config.toml
activation = "swiglu"
balance_bias = true
init_std_router = 0.00624
init_std_up = 0.051
beta1 = 0.9
Below are experts of layer 2 (counted from 0) of a mixture-of-experts language model. Rows are named router (the router's row for the expert) and show model dimensions 0-95. Each number is 500 + 40 x the weight over its row's rms, rounded and kept within 0 to 999. Numbers have three digits each.
Before each expert's rows: a language model's description of what the expert responds to. This comes from a sample of Wikipedia text that the model never trained on.

# expert 48
Description: Vowel or short pieces right after a word-initial consonant, like F-ea-therweight, Sp-ea-ker, F-o-x, P-ra-irie.
router:513463535549464499463477416454521376510514410490483591461507499601496503447539444482508538468506454507526494521513499513494451510492540505512529460479567480496550617516490441497483456482549477448571501551507519521562471490501504543470496468599487479533519529498556523451488512494529509506

# expert 46
Description: Completing pieces of common words after to, in, on, such as to-day, in-crease, remo-ved, involve-ment, plus addition, because, such as.
router:517495469532397518460521467477521433522519460526464500462477488527522523419467473399475540481488473495486436494500534537498430566521546543559538496542510517479568584473551413525520455478518466480559487580513527458492474478529521481534510433528436505523461531505511555448437505467495572491

# expert 37
Description: Accented Latin letters and raw byte pieces in foreign names, transliterations and cuneiform, plus single letters like h.
router:495534577517437526537524498507539453514504398509473523434451450510454530485480540496480512548451481509473441512542550541476456490436494456504486575625479444458528593481519564503559500491499512483458519523449594514481578505508516480509492505543516513469500538502498552435471506507534442529

# expert 4
Description: Mostly "the" and "The", plus possessives and subject pronouns like his, its, their, he, after of, in or a period.
router:481458529538469497494507492485495428512509566494510548392494533541541506431443516519464487486494499533526462527549539546467482548488545465567510564551515513458504534478497426467528566485489409476523505569448526464523501513440518492521485465596523509551610528500532540491451554543506556535

# expert 8
Description: First word of a sentence or line, such as The, In, After, On, It, He; also some mid-word pieces like neig-h-bourhoods.
router:508463546470501518583595427466511491550513442556504495448502502496503506443453549470485556459458442513428504503577547485463487555515466472556531568552446453435544493480519461506555457487534466416537524566475553472528522526464485508498487458509525526548471556549558541490485477525447492485

# expert 5
Description: Mixed tokens including Korean byte pieces, word-final pieces like fore-ign and ne-ver, commas after years, and quote marks.
router:498461572539528490526468543473512509466533465529427555436525451598517521394516526462552498453492508535476458511511508511437483509476542449448496524558494507538507541507562498502448474536485460456532493531502558460581570463454545496452526523546526540537469537555571497456480551525536429500

# expert 31
Description: Closing pieces of words and names, such as -ly, -ide, -ence, -ade and -ce, often in species lists and results.
router:496393536459383523440539504481519486462516480495480544399493466507505520428474493463490476512479490486508468553538477446469499447476492513500518534585528481481553568514514523552514500540470544522478441465491508538508512448473521565490429453538569536622475533519492492469432499516515474495

# expert 30
Description: Word-final pieces like ary, ish, ard, er, and bytes of accented letters or Burmese and Korean script.
router:478538564491497462508464515553551436492486451497491522431486457531521482417451497500494514467474465534485507492577537486475512539440450493596566513531505458457561561547518493527500516536509530485532507549468584567467504477479469468473433449529547574558475573536560518505440511467464451544

# expert 38
Description: Prepositions and colons following a participle, such as derived from, published by, emerged from, and Construction started followed by a colon.
router:493531493537440477511467415478450429494564445495470491441465451606491553454514493458502548459489516471488480506534546538475467536416488499596574523566468505492505572471506395519560500504554496463509478566493506472496480498491452493546506463482486526519548544541546529529481513450537507549

# expert 59
Description: Closing == and === markers of Wikipedia section headings, line breaks, coordinate primes, and adjective endings like -ical and -ological.
router:418493559530505470525488497525441496454508441489455534429424459530494499461493532420529448540453487504508466554500493470461456475473525450529532512539546452453505584539511438522520504485576592485502467537535532499497466443506509493565459533596520524588525529527469459442450485508477494486

# expert 60
Description: Word-initial prefixes con, re, ex, dis, inter, especially after in, as in in-con-sistent, plus currency signs $ and £.
router:500488487572417530532492475485465511555564433521438515433523459547491581454471534412474513503473448461456446511507545585464474557440548518531564521577483527528524575481506452468541472508496440448489420499529518470494497481499531531514477505565480499469504493535493509483468513447582502476

# expert 45
Description: Digit pieces in scores, lengths and statistics, the day in sentence-initial Today, and spatial words like along, near, former.
router:521436479479382519474581488486506458520501453483458479418486513528529534425500473447474550483489422505468470479531577489434439538535540573532509476516460493471524541499559460545491497501469438509527488526505562476550532464485552482462492456533466507530432506515491602481416509487512530512

# expert 44
Description: Tokens right after in, ex or In, such as in-her-it, in-ver-ted, In 2018, in later, ex-o-ticizing.
router:477483475584390494523516466490481500518531469510420525429463452570503580474497518449467550484438473459441445519561552526446469546464565481528530560564494537494520548488545431495493481517527445446491423535529506455491478474518526518505510484558455502463489511510494505469465555454570526493

# expert 54
Description: Endings that complete a word, such as laryn-x, provin-ce, earn-ed, and of, to, by, plus infobox labels like Country.
router:452506514446442503539562471476511486484509439499431519431490410551479551447474553506498531530434498497494480440581527554435465483459512487526546524601484461463539562459531549549527529481478456484455559577465542528445528520471491489543475505515535493486454549524509505449435466454517479518

# expert 41
Description: Word pieces right after in or In, such as in-gen-ious, In-d-ustry, in-ade-quacies, plus decimal points and the in tables.
router:506498485552388468514498424478460477501552429507426522425492456567495581456528481438474526498438473485503454552544560524490470559427558505501543548596483538525528533502524436522482466490513478415487490505530532471496513471516496530525492509540472519461483523493496488460446536445579513512

# expert 21
Description: First piece of a word right after a space, parenthesis, apostrophe or dash, as in (au-thor), 's, li-terally, ne-cessary.
router:465461516488461567505554526510510427494575396518456494435506471528468517441519510446520478479472502493538463476545541569495478571479516493463478531583466512491550540489510450522555473478441476516532519537471529537578595445479580522539523439468570476472509547533484545467482523537501486544

# expert 51
Description: Byte pieces of Japanese and accented text, compass words like north, west, east, and name pieces after capital initials like K-an-sas.
router:482528504538439498499453510515477417459482401492462521444500464570502546450526444455467536499514479480491437521524531506468462583490537490558543522541534513446561591504519432533571481497509464515522499493479532516545486487495501474504513490545493547478549535520556563408454568444515442558

# expert 17
Description: Prepositions such as of, for, from, in, plus word-ending pieces like gradu-ating, mater-ial, consequ-ence.
router:455440555535392503529496492458488472461520457498385574407445454571437582477505513486549488544489553492486444545511531504435479444423547489526523518532503525526530567489558527537481473470531511458501465512529494434534507486498495520523470523510469484553492553513508478528439463477534494522

# expert 22
Description: Commas after names and clauses, and name words like United, University, City, Town, York, California in biographies, citations and tables.
router:448507529507431512563474473505458468488492457497452531399477448565526543468445521413552483510459449497509389506536535527476423571430498431499493548586519500512482533495516492551548514547521515464489477488440537530456566493471508512501472554526550516550512501492508512490474519448499480575

# expert 9
Description: Quantity words and plural verbs starting a phrase, such as all, two, three, several, many, are, were, and sentence-initial The.
router:426438580510512500505578540504510481542495509465476498447476468555466535470489531489537503500504448504501450437513469548405565538506489521551487403578516499478520575494499430492494475506532489519524489553481534527502506509422496502486473430490548521590529544559568529536423496554503485541

# expert 13
Description: Pipe separators and blank cells in wiki tables and infoboxes, plus semicolons and line breaks in lists and stats.
router:471432543564477517500534517499414440505526426475473547445420519538490566482453525442547500467476506544513405504533508505441439508496518562514493503510563489550507553489544420498465467486458466441578437485503505522531501412490505522489493518533512521527559568495495471454454548534473497460

# expert 58
Description: Second syllables of names and words after pieces like ra, la, ta, e.g. Lorra-ine, tra-il-ed, Bra-d-ford, Zea-land.
router:456448564511499477538566508526455511513535442499465484413400508540444592481448467495522530526450461557489448513541529477428474511497536498528525449563494435495505553447528503535445450505475510450504499520488591482535515523490509482474489543582541494579480493526551493488454487560441528490

# expert 6
Description: Frequent words like that, through, because, became, help, and table divider rows, plus pieces after b or sp, as in b-ough-t.
router:512461521562468521470536508492514454445458435523502557463459494552546461444519500428488529473539499482518477519494538490470462557521516501575552498519535497488552643518525459515505510453526527504575458585484539536490506428527520475529530436495429525556483590499542542439495531498502544516

# expert 49
Description: Word-final pieces after st or ist roots, such as shortstop, bishop, culture, piston, assistant, plus Bopomofo bytes.
router:483514589498532482510455441507505467483538451533417561403525448592484503435511568444489485498437501535459485498550542551447507492427496503518544500531505467552536545547523476541409442495544496381544503540506528486502527506492485503464516521548471558517476552533507514472465498497507474494

# expert 11
Description: Word-final derivational suffixes and middle pieces of nouns, such as -ment, -ies, -ship, -ization, heart-be-at, art-ill-ery.
router:481507578506512480503525452495461481516507430519423565436426498566496498462543532494518505545481542547463466500529518590426462525451446486520531480561471467484575560495492492535434482488515478357566451557498552488517555510507499524510512535509490512523489551522538496535450466492470539472

# expert 61
Description: Closing pieces of words and names in tables and lists, such as schooner, present, budgets, heard, happy.
router:483424525531455484451532536489470461458469447454441584434485489540551470503523492480501526507519466493501450509502574482440512534560507517540558481583525517491545595514537500592479522536517482539554472549457517573528437468458577482491501472528477465545469539549529529465452483545459533535

# expert 14
Description: Word-starting pieces after an article or adjective, above all dis- (dish, distributor, displays), plus re, ex, gr, su, con.
router:414450538521462471533490483479494469536505464507429532446498462539486533446511549391536429479442469534460451530496469556486524498426565494470542539512480479529594542493484457476484464492470447401511437493466547485467510501508514594482499556506533517507486497483546489485407486498538483529

# expert 26
Description: Digits, pipes and semicolons inside statistics tables and numbered lists, such as 0 | 42, 31; 32, 45.8; also Chinese name characters.
router:469482503504415486521516456500459513518518417463466564355478526522521523430508575463455523509466538502472503521530509504481524514455473491525547516541517497490494548481476475487501495506534482446568561490524532454537573395502485527485467428517566524560534542540500476434463515493503437435

# expert 56
Description: The plural suffix s after noun stems, such as death-s, commission-s, 1980-s, collaborator-s, plus whole plural nouns like species and services.
router:427492588510536476500505451470480434492499483526483575460449444592500508440512515463562461457486509505471471521499506529477515542440513438535556467589487463490513491504489491511475441465509462408528464551542542446503513437479464509493515500560489560552527582550552492534448537478475450535

# expert 53
Description: Word pieces following re or pro prefixes, such as Re-con-struction, rede-vel-opment, Wis-con-sin, plus === heading marks and commas.
router:445388535496427535438469454475473463530495486464428586421520454557512503504511506444474457482499472508525425502473484556447437513491517470482508507549553542498508607509499506528457505474490485471529499562528555471541526518446604520502496479510485440552506528510496516419464470471505496509

# expert 50
Description: Second piece of a capitalized word after its first letter, as in B-or-n, B-or-ussia, Memb-er, Pemb-ro-ke; also as and that.
router:485455566527444510496508473458532449479460413492498552446498458521538472427508524392453394497521535515540499512510482539499442496424550475562489489490535474520528552527493483524534481441470556457569500547554532456571507495501533566492478466507489556599516525506516539436479506500499513495

# expert 2
Description: Word pieces inside longer words, often after a short stem, such as Webs-ite, Equip-ment, Op-equ-on, cop-y-righted.
router:480437526483444491498517469468510439489506451489491566436490472527544519437477474451523519488490511444512495538510549497475410499519460501588517525597531523431566599488474493495552504517538528551514529606462555502483455439476511441556470455533503479564484544506528531500494456469462491552

# expert 0
Description: Fragments in the middle of words, especially right after a leading in or In, as in in-fer-red, in-ve-stigates, in-gen-ious.
router:493501501555404482548509497506443478484513449514395508442482437538497567491511537418453509499416465463453436546553568522475488521437543438523550550595480516538519537493563463465516470528506459440523492493516504469500481464531505479494535537506465497483443504464493475438448538461550495521

# expert 25
Description: Inner syllables of longer words and names, such as emphasizing, Orthodox, yards, Posse, with some katakana pieces.
router:478494578512544520514552448526515443488536424505475552457446502592516476417525507487528525483515497535474519475524532524473490520501456507532589478536508439461583574469538450521479463474533533432563511587465565510536486483463445491510453458515505562574509561554489523509471476539457498506

# expert 43
Description: Word endings -wise and -wide (otherwise, worldwide) and capitalized word starts like I, You, Vi, Mi.
router:465475572532447527527541514500509490445485440491438546446499476589481501404507517450526500538519487485490438511548541504425503512483519446522560487581553482500563618462535488552523477475524547471567486528511530515541513463471526488529487516565508532553493554555536520476426554535479481505

# expert 32
Description: Middle syllables of common nouns and names, such as ty-ph-oon, Leat-her-face, Nat-ur-al, Secret-ary, conce-pt.
router:472538528501488478555602468514514490525549445551471561381459513523560455458490555521503506500454508525488505468579569500460476525462457555526532471579471425468565511492541468527499484489479493420544500558479522532492461500473496523505476496536508590571468561544539519470451508500490535478

# expert 7
Description: Mid-word and capitalized name pieces, especially after O or Ro, such as Rome, Fourth, kilometers, New, British.
router:506411582508500511477512480487531489535541452487504562415509504549504530389462470467532502449471469545505475488532515486453448473530570539516516460517490470501538560473508501549411446520439496500497503531463542512574553455411522479415513494523505514607466536484529531482446501496478494484

# expert 10
Description: Inside sports or results tables, word pieces of Japanese or Chinese text and score pieces, plus verbs like took, became, came, until.
router:466532543554483507472476481473545420458492391491464568418518463568512510467527476486494518560516479516504439472516530546449460526486570443538504493518523513535528567518515465534481458485465451473553475539519550539553508479510552491497536471561461548493532532478511584389448520466562498507

# expert 55
Description: The word the, plus stem pieces like -ist in insist and consist, and country names such as England, France.
router:454509470518415480495524538499485497514519510499482488452450461553528587475448524429463530487462470509473402527541568515436451516548512501589540496605509484481532568486558406500467499485474448465487502509461520488475466483421526482506507519578516481519524581507500529448432489469494519507

# expert 63
Description: Prepositions after participles or adjectives, especially by, in, for, as in produced by, joined by, early as, plus CJK bytes.
router:471473524530480508494553453513510459501507432523418508438472442537480554427531544479523543535455553491519504449562520574434459532427501486536544531561447520452532531524504443524507515486501509425497519588528561458484614507485485523534527526506489583517486532534493542486419505490509504499

# expert 12
Description: Single capital letters inside acronyms and codes, table pipes, subscripts and math braces, as in LINEAR, SSN, CPU, XXX.
router:461538527481474517496503531482536436510566352476510517455489503513508472433439518459525450500484485507498449491499527482529452463507526498561563499555505472446571564428546470531465521516472523466477485492463551481478459453498481558496408513541519563605535561484520543454464519529507487504

# expert 1
Description: Word-final pieces finishing a word, mostly plural s after nouns, such as circles, elements, trains, Offences.
router:460493609489512520503508452472509414516510424517491591440487508605539450453519533477544445462519515564489482464512493578538460516456484473509536482537485492476536549486501470508486486470540496402573495585470552511503510506504468490500507475540503544548511607500514529509447489494469458541

# expert 28
Description: First pieces of words after and, that, but or commas, such as the, some, ad(vice), s(ense), plus pronouns and quantifiers.
router:485465493484425554531592493519500387500498452531514517480490537563498524480445530452574468470480470518503442436498545548446462547499507494539499492546486516490524524456551441495480470483492476455597487526438539471548531431468492517515469449523525441586479515580480533567451538500493510512

# expert 3
Description: Word-ending pieces after a stem, especially day or s in weekdays and time spans, plus ite, er, ly, ian, ri.
router:511494520496434526468483459492502441483480452518466518445488447550546490429520498419462512480547531445494478547494510524512444503521467489561549555590525492426530583478538467497522471500559526523536526595493518456522490464471491480551487376480500495551488601544524532483464469514480470538

# expert 62
Description: Pieces following s or a syllable, often in place names and foreign words, such as Suss-ex, Tex-as, Hos-se-in, Kos-ov-o; also raw byte characters.
router:440481513477428554524497513485461460510513402461462496419490434563504564463441544466519489529445453492495374492482574505466450523461508528489564505604482519490499522487524492507441476539448473530432506538472505551485454509451537451528510459522542504510519547492486485483474480508562496557

# expert 35
Description: Non-Latin byte pieces and katakana, the piece mp in te-mp-le and te-mp-erature, and odd short pieces after quotes.
router:472461495493522508532567550528529484505467434523427517458500471500464497437451548475560488500475475561490386471502555527462438526516489549510558460542502475452545602466532465513483496495446504526517472566421572570520502526470545487499481496532485513512457576465500535490413529526460511549

# expert 23
Description: Inner pieces of personal and place names like Sy-l-vie, Col-um-bus, Toron-to, plus Korean and other non-Latin byte pieces.
router:489555563526483486523487468517503445558548430521443505462453455516474475416474498451499480468463496524514475469589521530533476491435536452525517536573491449489546557453529477476496493472488529443506549551490542508534613480491485501469504484515511556523511597506558569411451563484500493485